From a checkpoint of a small mixture-of-experts model trained on Wikipedia: a sigmoid router, 5594 steps.
Below are experts of layer 5 (counted from 0) of a mixture-of-experts language model. Rows are named router (the router's row for the expert), gate (a neuron's input weights, with its number), up (a neuron's input weights, with its number), down (a neuron's output weights, with its number) and show model dimensions 192-383. Each number is 128 + 24 x the weight over its row's rms, rounded and kept within 0 to 255. Numbers have three digits each.
Before each expert's rows: "gets" lists some tokens that make up at least twice as much of what it gets as of all text; "comes before" lists some tokens at least twice as common just after its tokens as in all text. This comes from a sample of Wikipedia text that the model never trained on. Tokens count by the router's weight.

# expert 63
gets: "of ", "in ", "to ", "for ", "on ", "by "
comes before: "the ", "a ", "his ", "The ", "he ", "their "
router:151153092145089125167148110123130135076118154128141132106077141148094144075137132184118094146091134120149128151115127109119098153121111144088125098138111121140104140115111177167126128105092175076142109103087131116115095130135144103111149149136138108127133129130129106131134172144095149096148159133138110132118127119163141100145139162158130132160139146112091089133085132101133103167158193125129156156158139121127128139143129128150147143143088092126114106127105119138133130136136104126138094124134111164158112117120095123192171104167117084144128104105120132158112123148080157208
gate0:137105108140174139154123116140170154089125122099156141134158104142105168142104134116136101096159170117128135131120130169147095150115131103109128119078133114158064127169154145136123129142142155076146107098103135122153158147142124096122168153118129155124122125137149097110103149153095142132093110134128110149156185144164150146111113156141138124178102136109113119119154117108146126153139115117128126126156139178130157128140098129137101130135111126123117145104155105094054129090108131168124192108150174146135140127123085134093109145151075176134149171122102117126133117115125084086
up0:113189151090097146115126140123126109130129142144098094102133131113142105120155119138103123121091117095088099128154127117152131138149132164130129172164111169133153130171131088111163102141105122119103123161106118146160133109148136119157131099102127158154088123153130147100133114140120109099143133132119137124118097144124085100099134108121149109112123121121114125137097117117134077099124123113118141088121082108130053095109147126113136139114105145143158138136142144141176107147093105137109129166112064124128124097132141152121128077091166084114103122151148185091113149150110169124
down0:142149120143160140137099091130126118129148165091138114146102123137099140136132120136132127084151112135142133134138107131140153081160134152104131094170115119119123153134137140105099141073132136134132127123124140112155111123123096144124143108102109128172190117086140111164155166146159158079133118156136119151115106138124160123127181096098134166151106103148138103086127147157140124093145128119178130088138124160139137151137126124140175108128153085118117135095168134136109127151143081084119154109108161132130123106083103151160102133165172057126148105118148153094081140092136082091

# expert 39
gets: ", ", "and ", "in ", "of ", ". ", "on "
comes before: "the ", "a ", "he ", "The ", "which ", "his "
router:162115133124094124142152099109155125111141140123143160109101185112083124060151111172158137153121168134127106169144163126088137115102138115120140093162101127142106120152154146176126123144127180107149137098099105113101125152151169107144129131127138151137091104137125135130119186138111147098114133171134112146123155148129146089130111183144117119138101156122093131151126140095148122155157138140125147124113173127116121111131175140171131143111068131085141131129113151158118149158130126109128114123148131161123136158126124116221161121111151097103102118149143085138095139125129151174
gate0:118134147118087085144111140125140143153139119127159138150136110107157108102120107101132155117104127076126159125142097170142146110158156108136120129109085141105095105119114136140158178178132157158145127142109130160155123102137098134157126132131148086140125146151123132148087125112151160094124085128162151126131113068134140156124146143173122107142108188139106171108150140127133160153129161128129100145140110094088118097136116169122144149149154099063172088132109060133176153125125105095140157120146108144113136140110138152112157139172131115104173158131140090118124186136174119111
up0:131146111120100127113084138129103167143097163144128122119113128113143153119161118103118128083115151079134134163135115151124179140145126092123082163133132131092131138149090104140092089118142203112122128143122116149086144123134142081092159119131088143096069139171099123138088085095135134101152161166138099138132099155135125132104117105140141098124162178137071092153163126124152131105154171164135111093110153094120128126143100133115153127177104169113122150146124106118146162145124183098153162124106104158119125100135134124133141125162141158136115142147128104130115159155118114124
down0:110139116127132118066135144141098130134086161123161129118190110147157101154153134116098133106104137126159112132083138142107115164169148114195088146159111186107103139120122144135166110130136172120147126165125159122096175107116114106134150117147123147150158144129109092109151135090094115105114127122115108139088085170153111139158117121142107127133145095196146143106108080122118130113157137123130136144121104155138133182129157118105105133188131160076094122177126110083167135097128093122162131144135160132147144130141100118129123136152139154120110141061143109130138110148159112112

# expert 59
gets: "(", "201", "–", ".", "200", ","
comes before: ".", "0", "–", "1", "2", "4"
router:154161160145120141113114087129114123094176140125127102118074170138130159160156094148152112095147153075108120175192150076129135118131135140110130092133096080104108151123096140113155098139083167172123148098139138099124125143124085125157157099160102119138167143157114130112122176159103109127125179139165123142150143147104160142122137132128131164140135125137098108137115125113139132139137142143084127123150108129093107130161129123102137131168130123123170129115149147112159108107157113153132111115161108192146133156142148148123189098140090138107114113123133163102109129150118158131
gate0:137156118166152134120133124109102127102165138153116124157110130150138148152117115073107092115132154072181092109161140092080170115095142146134127103131121153123121108164106126131138143108143140156168110143093117102116128107113136091104116120157090118133144163116106131111100140104124101127111126153142175137160140138200133101117150128133136127109086166079118097098131161150083136118108162095118158141141099059112141117140139135179110137133171139126130152093115110172136115069140094101112134121098117139100140130119154137102111137136140111140134111076134121119144112141134119125
up0:110145169121168136139152139083121153142114125140159145120170121083121181117154152181152135092075147131145138142130175107095129124077126100121136129084114127128112106125101125105134113120125137167129145149150129106138155118137147149110092140120124116149147135121100127119119130120111109104090058127090112111181105196151127161151129142109158109127140116140150089118131131131144128136131100119095145108094127117144113116110112139100085119089153108129126091154074145132147124168157136143178112106144098168104077074126126122122129111121102145129122122123142135123122152089112133138
down0:120112136162126103130138153143126118131128134142163173032140168084143128097154141103108125135135126152119157110096149084098153102095158147116161142116136103178114140120149125180116112143139140116146145122170171142135117156120096143114117111167149097122130118114118133120096118148124123114142133124132125146124115115152108128172118087133091124127117125110141081124114169151100126128126155165131098166096118118131069103095142136125091159182127136092142105111095139141139162161157110133172165097125143151143073163140106115108127104140143098127131144121109108133053101111131123114